Below are experts of layer 5 (counted from 0) of a mixture-of-experts language model. Rows are named router (the router's row for the expert), gate (a neuron's input weights, with its number), up (a neuron's input weights, with its number), down (a neuron's output weights, with its number) and show model dimensions 256-383. Each number is 500 + 50 x the weight over its row's rms, rounded and kept within 0 to 999. Numbers have three digits each.
Before each expert's rows: "mostly gets" lists some tokens that are sent to it at least half of the time; "raises" lists some tokens whose logits its average output raises strongly, later layers aside. This comes from a sample of Wikipedia text that the model never trained on.

# expert 14
mostly gets: " wood", "weight", " horse", " hair", " gun", "board"
raises: ",", " and", "-", ".", " (", " in"
router:544429614590502593536484456544599528540449531515531424549501531537485431525470522511618536569418425548475491515433453490479478542539477498523536471521448514498522444570447606525528493574461464495492396528493523388438559579455495544538490372401515461478513433424545536508503538496505412459446504509525555571455523516579427594467457507522567523479511485464509437585449560533561506523529
gate0:507598499592571542564520516535516562464565504458558539497452505487440443517508482425514506514507495464503458445548491525498553533560405515546512476521540414445486422493453563427457467493531506462538481458491546467461646520581544419555525475475521452459526490533412489465549548486499457441474506538532503464476527592485547511427429566573491403461544378508490510538445439389598516492558
up0:441503493599563517405561505539526558549637556514521568534437513511522503454450515563483566424465459474439542512463508498437551502530380427539560541575607471553549450489462506431396483444542417464461563471542459498454567494564631433521565503491545585445492429563414495377445548442462502342532469535508581496476582513395512466463546576520454377509517594433541441477556521506553456482471
down0:506519475494427505569436580469518450438559442421526502527475490493462547469510492483409506496488506460600429472566553497456558532542542533530425419478512466456583454539464547583464519541445613547471540542510397441530512506548441520428545508594513642458481575512514562513485619486504504491563574461438495487441543474394581543514492484585441367484541442528543484420456564455495548496511
gate1:571461562525572492547501360461545448482572514477505501482433551523490586495483560554571511429433391529366394575462408523581526473457434573533485529447505537485534460462390486557500464542512397521456514529483425458483508526497618513456519412453477545503469439441502532491463446482448442491493523546586537465518431451612560555481501488520600535507471475504481425471470494430596590586469
up1:548492547427578488590446533518444482590516458462535532464479577523477503505514482484542443472483530497487543528514453523596525503533460469548573560553480656408459541498551564501454480506514492488518553514539478580467479624534540535519466477505505561456454442614484465495515507434511478507479545545548481539483525444629488516521479541420505467420515461560462526512459494461532580387574
down1:533601337481404501500516513445544548570490566475444529547593579544463484507458552581499515560501469548464487405575441483429471460492431487401563590561485500584610481504508518573478448514475511602457427574491550515564608465484553505583473473515481480556475538411496482512418435463526511466451473439426540542570574477624464476571429468438517459470571502446471476458483557413503524484491
gate2:516549502523497512472529512502431581497448531521503377509560535563489460665413404506575593464508503413475521412437486628432464518552508481496565464540586492546583440527571558426476532531451423474447507537513507505459474512501527536427490393512506508550500475472477491487565543547453481546574469501489441491503523481478505522502441538463583579493598500472485518470493507539490482472519
up2:441457468416603490486592517415496511556573549488500555443570479497517471557573474503504520442531447477580517507507536518501557584556516571566547521633444608385429505458498459541488526599521432478483477549472464481505389573507503583467426506608553422549533525503434475445487478554528576494581486410535513489461434482467537520537478531517507624519495490485594438403551478536520404433455
down2:521486492448508449465432469428510464476550475512534446540547472504484528503516536555497463522478503508390486523537525560582467464444443403539508447500479477478535485494489478485503524569513448501509569502575551454474508490522524574517502541363439463448485490478459416588538508511483534545424578466510529426368418474556548442504545544473641510466463483505490446579537427507530551431502
gate3:495477511458532480558497402583511503455497607499449463604577560514535394414508492516494555532394509489440520518527424453532538591595494645568515484502483466491502509474552480679468521561461567477570441538555546428523564430435445410615482428467465425513543429466496516465469572456476441558490557503458486501449545497467492547498532491491463526493505383312501443514445463452606485586602
up3:483469535416541544589528463599510477433463614496507493613545527535595496472462491483465559470466497537448573491560484473514550507511519598564403504517587537435504571465469445537480452537557509488508453464494473460474612505426525445590492493477513477501561422444572511386466545481551363491502470453485488515544531480507459534477404470542508531490528545388550479485459473527533537529591
down3:440530484511470425486435593507496504470524429486463508465466477404596533484458457520569475454488547532495407556533445444342519425526540444506487522461508534532528456559562464554475445514530429538536532568468478489503601527439521525551469558466436536497422456559510561484470503443462479494474525421500450497419516494504429616512520476449464497544549421470461373576477614409554511482574
gate4:622512587484483443480532516439481498515626493518547527548474488502546471508542598478572558512539400492539533390486541488376452461516473543481459492473550432481542498551491693491482496505477511441502426475520501504442525487403461535499589502524479542481586465475494439522551428496582501545445460458534538462488533447442448496487441521484529527548549517433503568511512531499525548440454
up4:534495480532435453505555551540483489546554431541561466524554486515506482506485474505512496434562460498479454609529565473592535508551479561514501568482534474506517439554466565501492479517482505448522544457541428476563574362471509512513436478536646481546553433502542454493495512414567553570450490480427565477553399520471522511434458518494617579528448484491514527455520471453551479483448
down4:489531538553489461519525592497434379533571528568541477564506477478554509480418492435571458460521541485502477512450431494480474514499465588427508540518482424505520491513572512534549517654515600380475524470572561462412379424391425497472589507469464448439497565460535528506436578478528509460425507458564428470478527537445476535448492582486564519474515529628545538473431611559565569472489
gate5:509472477524438492560482544521543662537520498505516439502482532586512440475392526502558553589536485442539431516541419499522573491496526477469608539509570489460473502546487528595502473611495560532483497548587435507443519463482460524509469496466579502479481500467433459601563539474471550541520602453509475506490490436413495518494458488509611400458531483523436494567503565536436569493507
up5:460500522546429557553440527534550556439461478478549423517506552517507480530387484553649548525555476540470559496607564527514437470478443464473539638466555488484419473547530490500562581585445406476510534543507464431429445510560499498499425418413458493480471549437492554567488592486466498518485504552547588518454520545378558531501455455484516481435522499467521479463513495463473510528467
down5:466457479484464515418373527410490499539524540520572540492498416422437439532440476426475487465519442515518484534440567469350547548537611514497477467467478540517479514428508453508464520527597534430531550550509508390493522425484425452544422480473447422561527506504472486558416479505498634444480523463473615426444419503442402443513451583605542530486472510518449471426490459463493474528520
gate6:472485542520399517484603486436501470486514510541451400608499529418449483445539432482453494415461534445454492470542475513492468479528353575399445433490433464511484453537438585513527515527476495466494484507476497435439502558490511488485607443464573446428489493495464461411505506412543554480484544580478402537470441567469481531418433554480512492599521554483547543522505519479545485519481
up6:508495416475548437504500500593395391455463488456551581402546568572530480512452556539545483532487471523548475486450457457491411526482585479563528520463533503486526526483613476460518483493558439518499497508562466575578511479507529484510514535510470498563549553390590564573501465540510470520612460467515574490512451511549513503508524452479486522408460485481505438507537463577450527539512
down6:546481486545572495419493506493581452533479410419451584587463443492573502528554498545562471559516474547451613551438498533472482526526461556479517379424516555548520428564419560533501502474512505467533442470555527441580430480464517532460496434479463508532411481375450554591519530382534439453469498459525464489510435515505418491463448477426533428514530489611450443593533445535532437553558
gate7:475452555445497539446489572410559572500392429490568478477521501531452437530520430495526518496441492567490487487578544539514449483559536445572525570453495465543477482582447498545554558501465423624396524583472582544469479530544544506526562493491546517511430361421472490483516527597591498535567503566577482542404481414557507441515490554535523517551463519532479478594527498444396489653538
up7:547491507502458462526428528577418463539512552562423478561480581540462448495421521499483488486510495462505509510453568429513525437472489499457592480545644591423553459511568483474542476442484548555583432462555529461471510524441492481618474545572402549441521572444518476503449486517483564455464469364324456527606608521556476445455497541466509533482529441520495524460430502634518486385469
down7:416468447470487527490523444489533561506508491592509578483520542469450513497480472484420497546585529504473470560475541501445445507526426501496544451426477437568448515602601500466522456431444522503442404473517609464537441579432489513492482549520550449435503492515485415555461471546429584578499491509589495555519470461582512579534453433498510545405527460539573442443484487591462563460424
gate8:572465508526481505513525529559591484421545541456540494410540474492532483528551404551553456454465532501573458443461438473528508555533551459492517525546550485444478506549506487565516469488556507524471452460449502538522545592511514590559442438454514511408488437427526501562598488445541440498421478521500414583500502500578502503525542497554380431538510566532474418505516497574477534586530
up8:387540499524480441432553431482499531557492461533457505599524564527500546480475601503459519476520449455471549486496518520464496546511453488510490485486535556498545526435434507452460471491393488476549574553607481478494490486486531545530536566503575398556563591577567503533478528570565545482562519494560573420579367551474480534510501491508557547496421440497531549491432561449553516507422
down8:511495466464479489521540577498439520537523557521527462546475536513501519554491461533476515582502480530518556487533592493579514444456397507489440554399468435571506515539418487503567569468418461559517449461566525468497415585413478495617547449534470392470542521447495501548419439513539454567581471507441526608473538497460500451510515548522543517446407564570555536533487518489519571631548
gate9:493455522542538471483527511562572562485547524506497624566578503501484480590555514499486491516526453561471561518552518578626590599400592407481540435525494507502406535544464479491557538522528505491425449484487502537547597509440490475574357438471593492631549474483525573500501509592544449446388502533535482541406450505521592566540412477512551542572503496493460538557503554505490365533503
up9:435423467484553422476479457512504507476463556497524456339479452489446567478443545460558440481469453546558569588522478529442474576504465456573528435505550435567430546574540534581459523516475432462592559521515440499525525533517483523462467445446523557490517476504554621581445500503496530554441553547436461556515550502547510576530496468476567521501475528443526493495538473545551433515496
down9:445496484479393573551437551486551469461462465482474563543610526537511457510466404400504532467527579577452481571456518468511548510386505416606455515441629481571561558517526454497588462401550522520482518474472570478497543538559485519612475532456456551510592469521492514493526513432484549471457463558513482451512483515533499488510468558516607420512503511449485561531489455547464519500492
gate10:509508530482447559525487484553468428582460514440552426399528459514575553576475532477535486595520385524487502502492460450530435423561452442571452484496468464484545405493472496444466380447446522601452454552531557430404490442516628516532428412454417551489467496426582561484486492467479508509353571528490494534426542506484491608555440620616503514555490468509484414553504455550545477454497
up10:539555494462448487463490505543515478576509527534519508485503443469473487482480478405557496498523465470447544465470480456520643536545482494512467430528585402424521521509454526548364528492496484541513464480472484439474469504447558493544524501401481490520428574378504543489513484518546532482471552495527575489471551422474469472482420424378529520545563509486558508602546534584526465454440
down10:459509418459587502507489415521630555564485443433532460447529459598567438602456497481462473448470509515436532547404550515482570532452551436604454516542427485461564581523421412503475570492473477540579593419427506492542501519480491384505542475467472496575510506439492478464480497449628527543452600393403467575469456394488515534457478696524405631494426554568550505444515541577442517543572

# expert 53
mostly gets: " Angeles", " Carl", " Robert", " Paul", " Diego", "iber"
raises: "ure", "uri", "uc", "z", "yn"
router:531420468500507430421520503475464559549454487580544493510475453585462411499535494513476483520492416423547510542484501483496501478467438502497428539505478531621545520603498541558540517507494507434437492336539458421462549547445499580623446481425545527460535514495587488345437523481445502606480547486497476562580544410472493476508442470497590540512534443576440455471524567512485548460512
gate0:502498523467505406515496575554553549473544511567486454377426500544541480527528504444422471501516557436479518536453511528414501548564534556438448454514524501593490510436442539448522571413563486511555536542557409464486466466491456480426518470489442570455479433566512496441496485398475561484505497550499500535543465514523539547411359416466496495575582530473510481547568521544572395526455
up0:506496453533512548412533489483496474498435431560466452430621413453486550565538481499500471499550479422412439590464632417509455573534474365539492529552506524472444521577486485476499432546499601550469378493403497566440531485522513515577459546584525468466530555523492453590496490514527582465451547445470504469516503437410485346561481449512434583433414502543490443492434422524424667447567
down0:441548437629472419489456518457490465538481437507460501462531463557482560492512477477500411515494467479431536474599533475494472432553578486542482480461443484553526538396427531487543459495412431485585526429571439497515464470510556507519511562530441482388555503456511432529504507470466479470566464464537518534489485540482483563491561519447505472532490522387513552463519426489503496558523
gate1:406471529444506403478492434408518556461469447551519415512609482513576468410477456455542466513537468522530491466496662468390488514446461469544382535486431446582474514526545491453487487483558402558560507475550488465529479561486559537512490525524483455464613408481522458499467514478371501532515454466527549472565440480470549494475498533549491465569447486488422528465532534499488508527439
up1:394531421511494530468549537504486455581468528422384508383453525576502576485499575553490459497521596541490554497451432599451482505544513561481522442567594489470475507525466606428555439644550557439532495594433605519536498414583526494475507506483545553499533462457482543440480471495572458484511478480454514507458530596498452515508505502480512412543524433564515515507502475432480459509520
down1:457441539472400519477475542444492470510418452435507498532540483546557550561441491535504486554499429554456600519541488417423488542510547437543561517517510513563402480508568564519573418510513422455487403508474410475457470487498402518557487534466600513521535506596446484498448555527561482508556470565414518489521560458429444465497515496487587592466487469451442464680493626512469518492469
gate2:536433502472541498509483511470505406490454539536399533513493557565575650476473478552559396470542485406537571542498493513429468566446522483496431467556497608493488495445494527545526508579453543595447420589489504544470576466464525495422508489435515546457490491476530501461514500448457476493431583496517501476516524541556466519572495608596525523410520439409488476488414534604528475496562
up2:551482503428485496512492514481557548456476509546437527485530514489559575488487498466498487476485533488531455471504459483376419538469470530533452524520537580607517566474577577556558490629448557575472461492563460506487515457426524449440547475541532424416493525448578540575501504469510441552473504538504445481589496538462490466491521544428492534495527488471489634485553594520574465444536
down2:408492485497507505477515544440490491483631446540442546528527574527455510454539496554481504468473529532521480460527424485532564532484434467504489421483453427436460504453495557541545411475504474523435439567466500531505542473456467450468416489604488519523537538455475421568567515499437543432550400461502518503604490569476510428504454545484543521502490503395525541532497536481468522524491
gate3:483531421452416445506503533481496530477407544470527526513537476481551495416524428447563530547566469574540485495545472485458461536479489481476470472520526584527519531570499516489491518578464503428533472512562396579477549570442497491556531439558514464478532567524509593506431516460538524486473467569440481462482558527549521571474503484433427521478417432532501559489561574356530497569512
up3:495549492550496512523582514515531535542482312519455542538461557507479443560441561591456505404415493455532502496503503472409477527410554466520545579492469484469519507461516534487456469487524523485437474492432575519514456504485524511424433495429493609507413510458492524473534507500436543560517573455491457477464486431441527521434491548570478510591483492430575518499455426467500544465502
down3:457463516425531578515585520553589501463483450480505496476494524421477459486489420589512474511522515528446453531465477516520558439460516556565375461434509563498487491511455487407573465428508535491446430536539593569586507521460522580442506502532462568590511464479547585431446557506469520428512385577522510427506524568440543471547438513526640534368455482523560475471429456503483421459519
gate4:493481586584481512487463518417520461460456552517465448545522530488563505450504573448483412491494538532492514635513541545364475482445480529512520498493517466575520578480459503537494500496471477544520475484543385560479507535438506476540433431406385536474417618445458506517457497481412409475538519415539482466460513596488545511587409482554500583440504452455439500559438598530491487522534
up4:549579590520523585511396451540558474375360491507515392522445523525535501475500495504598440422452435441484510542517496508483508418439437554466482500567529515489543521439503543516434488492405493456493464447518474516486449474457437473507479511438433526375494544414552586544451572509419452553464443509571465511441470535466493476600502518539453524456439502438511522550556549454473489501596
down4:474484487439475465422513522580559531535505464478575559434518496484571564574528539542445555490457479522525528523548558449490557575573593558493506457432581539424540439516436435502469457481418495500600583464558391548470461466489461601443415559419437542539470498447526448536529508565429572493507549455477487460569530488516571432437478555581542539482436569390557539517413455470420540530422
gate5:529449577532501475552628467584449568564574520533442532542428553583462529442472525569415438485505495510475410487526474492572502517486497471430587487515484455515518434532574443606493550549443527468432489416441563443530511480498459475593567455439466478597474500557506471500474453458567514511412439478504518550496569433512468515453542515459462550507550578443339547452555567472485494498489
up5:480432545511456604502491534474468465534499458437496454524566480504558592503496511440487507454516528474502599490591454464483565491452449505441538448542453487424555504495390484555417476418531564543523587484500461448590591491553427571476566440492530546497520472560412530418440486454571565420522503488467531358540553521479592604577544617394548503486510505494422530552479524413503573487497
down5:552531497526470524584380521485461666496530464579475518541428481482573523492579483536473435445545468467482471492399499593515469536532411489447428545460521481537529582533473489503550443511469558477448519552449502473591504501490435487517542522461482569532500427545419497507615504522519468518460472492504470505530496406469518472567497553542501590462407516527520494501550450549593585575485
gate6:508463424470541448384476470501522493518515507425442510489496436520435478529497549546519557511546509483536519425510436426526483471500496454496474595609541564562562609574515564498470530535488626463448550514523513470448461497511559523483496486539567524433563502593545517571482381485474462482473453487453546532455434536437459458463566489398425573584472473477530518486583471532528519523513
up6:502464489543433492443451477427574498589523448517389527488496485530518409639640427440511472499451528477448495535489411609481488579559543503454457547503451487500616493461473414506586527579438511474436512519486499446513545610422515378483503501455432586529477408429499446471513469478461495506561544496453510470468515538527520470508512557558493503403425461522528450443462524456553571487462
down6:541507451537477569514438448497504468557487536461489573596481498508434502454565501452484508583467552511466523523496504464564527477552489488504481550432542501530480473545512484501529427481521617506510583649560470540527516508448481551398460479659515547483465530534549464582551601455514501442542519541558477555422495591506440426514391547482429550460506440441489575502496553549510548558493
gate7:485401479536494533453492370444418572575466435488540549492372492537465554505561470529554516497481486527497464432521470608429466491459456482488508447464466542528545573516517518528552456503614479512442481487475378481604505513554529541577450447513520474543555482502496608495543530506532499481505493503542502526467502514442425504610515379503581503540475494482521474570441560551480429443462
up7:475542468518521517558463571503526549510458453500496491521512447467429483667540444519442460473462521452595451511473553514478483449448532500468436497510468520522448484499507479520501541440509492505514497525422370549627497400476519580433444498476576489480447497507466502482577466480595514428477460504578586551571474520538433435472492513473556620559483555484501538450500552446435538566456
down7:461487487613442476458496468566559521452452528494437520484423530509439495546478534527506603482491620477475484494498521511546563547617462586497480496477504577466553531501575520477448504450435509485539472503529432492508470518461477411492538480542484554473472495522488466592531571478416558498504371526448585504444453585528486486478515463422485443513501502483541556549576483582479452500465
gate8:583475454422517456456440374459565562488493460626529514456562516524575520512520545564532481371552447533463485480511473399461548436391541516534465388417466573538536485464550508488538609542462477517519541507635547435432528468516518609533479561536501523464534462465605571439475482442414528507604433445547512585476497436501540506485538503555524452455489538600565614462441572408486514596556
up8:607455474355552526511503464546561525501521529400516514430480525515491515581524499590490443469547388457475469451572581482520518512459513520437625514366471450466497445463484522449470485584550538524490577456522577495478466457440515627536595462614442495512434531458536481547493411497541511501546555480577484500460537492503475508466533601538502516470421511519556470526505582460476534484496
down8:495531550499432531504448509453505464526499484471457482566516431562473467589466510538488506483539489522508462462507580441614477545565445541596538476475567518529542516417546511475468464526498504527534522581512558489482570534560570478475505568511487551479614555506493533529545539496560549521551535470577537473437388506556536506508468525575533422589494618458421566509510464534618567536606
gate9:461501500421498605507477581411539477524533540426494490438606521506451424504542532508596563461533470433545487546473527489529503513532432458468366488489562475463373600598559508573483512488457469553496478510554553489496473484443476566500596523495555528527524601515511538604581529537466547522554498500448549444554495495483576487456433488547490556503527402551493644432514560538438548537476
up9:511498505442537572552507508431488419492516515514543530609471532468493482432510461494478465504469491621601460481514506457525493528483566575582543537451459533460571402475483512475510531525543478531515549425588538484443527520472498607447477515495556473528491551449500431491474530542561384528460460512437394499487536475490508538424535447534618459449489482482527482449486433491492500553547
down9:501513450480558461454448522619572503405434462455472591599480484536581553573522519517431503515474498494477466494431633429394513516480468555528518459521453464472540560528552546471511529512517500498435490577528519603502555419519464582475450607491600483503447536502529389489450443539485547528479518563495554449564521546429575545543515495521540604584502458487617497511480532509484505495435
gate10:561554496480573467602434553536534427507425444492487468458418493455531496559525475509504496443539490459485529425492535488470445452542506499444508663531437472472518643502540538575534488466544495437476469492515483514514466544525477446496485577435554426442491600488486484417522480421491544524537540450514402442628498488378479496445464533480492487526594386461426489515460534491499488511525
up10:458613464623536527539436402596487498449430520498489537449547600506465480462469370571570563427531465522441432560536522611493490409473510517499506471421559444471533491508530438551486544484504490529455528489488536548550489544628537498488457527433441502526417472480476466565453509546533428451510466482391535529510557506497518580459534353574389533436577542560510526479511453542489461587461
down10:468509480452466536465527461494557529521571452543456562500463452468533453592509594558493493481539476543468499594569477449516579497509538609608526396544470518462536468483573555478510448539459513568482497488509531471440469600410475504555528482493556573566512486383425482569428463501584489518490615497540495522518551422593541545479496474568581503444568483490528503559532488553429445493508

# expert 60
mostly gets: " for", " of", " For", " including", " include", " about"
raises: " the", " a", " their"
router:482555437497462497503446393520461566573526488579596503631528462572477541517499556491471464535482432489380443494539505479508534544504416501473452553517412557446463508499495524409508540613483488486477510456476541437506548496468518557517570470447481543533530463500578478456384470402410431508595507464571586574495457444508482529597447438514528593540464478479517541453463542604561534574436
gate0:546413398555515375481505544563450503501489554502464577528471545601498442488495500560433510469478450496508471540409481513546505489517451497508495398467468543515510520568460460452432516470454617455548421347469476492450531507539527547540525589533387469475539505410442554394483473480470518582560505498488476548491512447418481469422493504516490488551530485492458515571567529487511464554526
up0:452475452518561530503461459413542522578516359453396503508510505387461584406498599586545478505435530410538583540541490543517445511480535498477602456518492539568448493479504500471394440492515519562519436493492513497399542464471517552486591525577554540512533460420521425570513449485480498474497562527441412396490546480575501528450524486491497387505510469457493531469495474500479506563534
down0:381544456459560427517507509548567499468491556418495415524525578504454484438508487481590612533480519460517562602559516453590548612387536460513516528422612442505481484495502431518515503503439561482509463567482483459510480403457597494452521425494515572552443479361546515493526537455483522639403500556531531499559546519503439550507446519542452536441384530481466518472488559536568591496507
gate1:490516507555503553475641385536440484520548529522568616600549458530482503533478463477527418473486597513472533526511434493504529613530444488466531548516503534556510526519451471487442479464427522491513480510462524438474469409372487579563484506521524591464458510519421505568528532477494507452593505492512523493586423445494540379573510404564510486447604553554586485520539571551537571525540
up1:471484496543478459422509413510525436496477500472442584455506473527421511656485523479559564560442544603478455544576374485480506482530501488514493469509415490529561559444468495509430459490406504454567536523417532435542454417409469549527451542516524537500510465462412524518505461524577472468557489471510554470547525543478544423560484496411450595535523485569531538538529523539462487469506
down1:472502436489487533432513585446427472457471608613429445513572535553433475554486470468541478503506516484389462478575462624457549488566498491416538484486490533484468526490414446474418468510452509425569467523555508585463391496521473524489545472502440526527533450548585511432521563508491509519491482450507522537454495490487490507547454458482459488535452461538493391411497455463491436440423
gate2:583550523473470462537430482532431461568545513539590575456514590474445503439565470443515529477506425497534531591544479403521389590513429533585536457508504530539525553532445647501511531515596493474510572555467547494477563428413492504533577489512491450511588497479439532462524468477545505466426494471564549567442557545458581506462495408450515442499503537532430429551537490521414531458586
up2:467424538524494576481500457437547504524443429410447457499539475580468503552437549489515596534534582463469492490564440562527563434419540493445481502489475447479469510476473465536410453458452518465499482487540441567494531516610543458463410511512582529520449476483572456501591637506519605483513509481495457468491475496540505440455441524497446536411509444473565533522463509548542538535456
down2:567530485512434679443584496509459512562530413531512539424547478491488472500503607433486551580463498533467558510545470573522505535411554495540502579526463521536526470434485508513514546515550437435536444499491586512533471483419550401512489510513458460465490532521457574400551529517509457564447581546472516514369519514491447498532427487505531502503458507474534526523438557587541553492519
gate3:532487491513415560456599541517526509490528531566521499464550473609505434450577536504503435471485548457468430481552553618493486471430472499506526564532318560527508446514493629515509431476523485541498509461552510486575610443443505544476501461467449557532530582474414548474506491512522482513528517545459523479522555447537497575508417489471484490468605564472430433503450453453486492511540
up3:468455506532468592524626492446463424470584466562451516499491455540576509544530526529460370507446540474437388430436489515506461487461472525522519493474488490461541506502511488517553512542582429530472445443517543516573514466496460413515463510515459545573484556427496487509446536391519499553453499576427555436435574482488436454503412427408439521544495538475379472571373481584519427558499
down3:456463420492566450566533489514547506518502492461502566482566460502519490459460554487511559548589553497485508475514529500541556482452469552537627577459484588491558503205476464475476510414494500478451482434476496531449404575533531550437461554540492538454605603543538477527475536461506476413477407539515521495464618565461463457516498495535501525547523531521553425501371471497493530573526
gate4:542493599386482483471520443540417476545398530528504505558631471543492609387502550509501494495462595509503599557494508499493389490462515518454534457447505508540481507540481417525425498576519548437514474471379473491529486453550471604546563529513489492536574533509459506510543492548465474526524523531426594601517470454498508409465540528326544508558525476377478516493449536540390555588507
up4:476438554449538554588555490519484472622475465430442473571443509535503472447520538511514534492472399528496526451406471473475485499540529475453602521533490574586482488478573476520450518545588524505459456444454556524424580414631486425474531414449491452404507487534498555607467538450590485518477461463484493466537561528535499523574508537531466509472466537428351526517498556397395544538443
down4:428471545419462527416428605492483552491552481515499495393456453538457525572477487489558453483505543500494549499474474427448498455516464533493467468538547463468445523369461484554602542616520488515453606496531420473596542587482452410523515451544473475542482536517515528530418474495502497546418574576464551506509451555460476586492549532533569504546549679386561475416516494574534549539470
gate5:459419509449498533495475409551499499496446456579481462536471502502509402579492507542485491528493490507471477499565484535513483462464463575491472529478558472412473560470417407459511539560480513572500488563483475446581538571404494514487457417570461487421571513520476567514424426455370601495524495493520476439511489430507479526550454511455520505369567585553548470490540448485610475609528
up5:491504531562440472480536536485515536485588507526608545400435551445487606524518505532477498533437415444492562529452550587415509502542502478532482576479409498590466426473548469536456421554513472573498516398506476594485386533458492444481520565516524476552474480416625474406463489442567398478435549521503602560521503494503560465418475524482507495528430512419557478484484555534477492402525
down5:527538429500542516400463600461508473438461537523446458505556532458454451445415436376527504546561561492463454515464448417470482478574567518468499603519458492583553496696452469510525576461420510480498473409422494503541545518549422567514498547505535507535543500446533489490466516528515400468634493500586515539409444428507521500602446421516499522520495440513481529511525492468502519518547
gate6:537563517536521434473512410523501527488577475520543474544564470551525534526520530526471469500463517494545561568558522412508540500508510455545536497502519641501451587445429521523526429533430583538535493549444489408593526548485534589562547574612513501493464481474504437467472507500471484483470492596544499574590623505512537562568420486566447528452479509500494494486516556519517506524565
up6:583459581480397498519450483561526430429562424500468470460444503520502517534431502499499443513509473418479475523477591590537448463494418534427432435439436436509428478489496515580540506508432511468561386403590541427529516551560526558493518477486457344539551423473567612522514548514584531479459527475493513478520480591501438503475506498483535508596491454524443534470552512535482507432541
down6:487545399537479526490487460554599571478464482470485567505548454498547503398488466476490405512461583425441432488483424470538506469522573582521496547549514475437522424409507520548476472443511536510555545510511486495453524559518503509501426398545464490535399531488529531484541526456420493548513495519458469460378493552464457385559523560610451515567528500439537500490456468502535515465429
gate7:596506444451586552473442492479436449526571500527517569488570576502552549463499562533562476577450503454511506485594443474545522481471454549514483524532506504561529548459436514422481413445421574503414444525454502517554543497449514607496594566492513494583500398494485453435448407463485443598536473531537459581500476529592447589528460465527472488518533490345410517491577531476446480492491
up7:435596498564417406494569461565525561413427495358507424512428553466459551455554428570504547409615471570486524481411506538500524572513524493447520516472527523502464569559574429548453581536579524526564540469576485560522528507559422413527399520478481470497469546551495546512521516570445497489513420459477524485521598528395548509467533548573442480492536472623517534497443518504502547544490
down7:526503549488515452517547547489435563509453540512536416486421511568422544467506501496510509578428497408454519489473539518499462504458508470561417506503474611515526549534403509541464483544473545391458471461567466519512529517408550450578546556436514445465547402388542511461528473497497482491487551551515566578421587546529530480445504512480506528483556586470464563563535484453514484498492
gate8:551502435458402489467568483531543607470533468575544617430472418485457482514489523535494477481520515500452542515490545433469589528443542512588538480437478616414422474499514545486487464524481423496524550518503501522539485522467487550446464431504475587622562483513514465481429528546546392573566519475400608538527506499458512489540560502470557531468492469471531636502476506512497495499503
up8:527480484559568489534451534548548594511526405528540577525517485399544446431411484458454540524421557440503523489446486546477479465410517455570548454531408528481428456490601500530512515512384453429463488606452463593498483505525514530512526454530518523505509569438560547463421469516429464468566474459429503478542549451556522574390482443513520481508525545483548518448445454496542456516556
down8:551482498526497545442636415504538492596462477509546451437561452481444541462599540510440606513513559558488515538487510588510485579424432496536517614475446453469484433411489549526523479480453441549534459530429509409542456364530444485446455502527521595465464522532501534528495528489503508404518554591559448530491575438491475549384528451488519578447421473524554565468464541553529561433454
gate9:491577523490512621440352466518477538580564448500481470515465431492399550496550515440493556493433526496430475599562449494473525613529602540479489624616598562463527494549482419494396482499489447402535572510585536473448401558457458451614516424535521582480524499479461445450496470525466478454567519434502516503490524497456579514511526503459432526499565488489444438446543511569491497540549
up9:466523491523486610451547506490431416411535503527587528512454477426420424534529493605489549516441461519512428478534477628500527536457501499501457472556610555402521557522537397589522479453476540653464511491546543467530412465473524454459426490553594530444469502486460523498519527494497537453477421490488478555556416471487488522433460485476542639451514470447433547510565505560568415440539
down9:437561480500474463434611504609456443574397467500501604536464439547453508451554467459520452589452455456503501540554524463535531513377512555416485477469482572479475450353487473535399629541465493393562534484514526487486543446381501480435488486576449503545490448472560479556498525485503502480500534435504531512497500541497517537566562469476566520486481491479592521435508555522572560462474
gate10:449467514537561443580508503485496532377403422513584531456488478561446521508506623538474554539485530488424509525497533500513442508495441604540379532552432379534556534590459494517462511461456455572619582578540494484526451524428514395490550440660502462581516508444568481508500489442507572492471630521538498579572482485456584548476538528448492572513563460481521550480468548447501508474585
up10:494562542438349476450558556452451487483518468481486612515454512528525501478468367515487486504440557496509555418465450407464526424513443482442468501486552452554528530541535590489590517514568439459367489449502454384557531481446603559536509459509539468541510538520442508432526505448551472430512479581512559446482513511582518561568498467415460493498562430461461473565490539477524441499486
down10:383396398580480531571431547471548505533611519529541477487483391511381452497560554496514529517515526566486466500432464510496513498496477499454593499500533487494420472439560465503486563556395533559601474415514556487433619501547597491508455513487519531459452481512423558508407561522447547506525459518506465488498458495524558542476519565516498471499524547541420406439535384506573461508438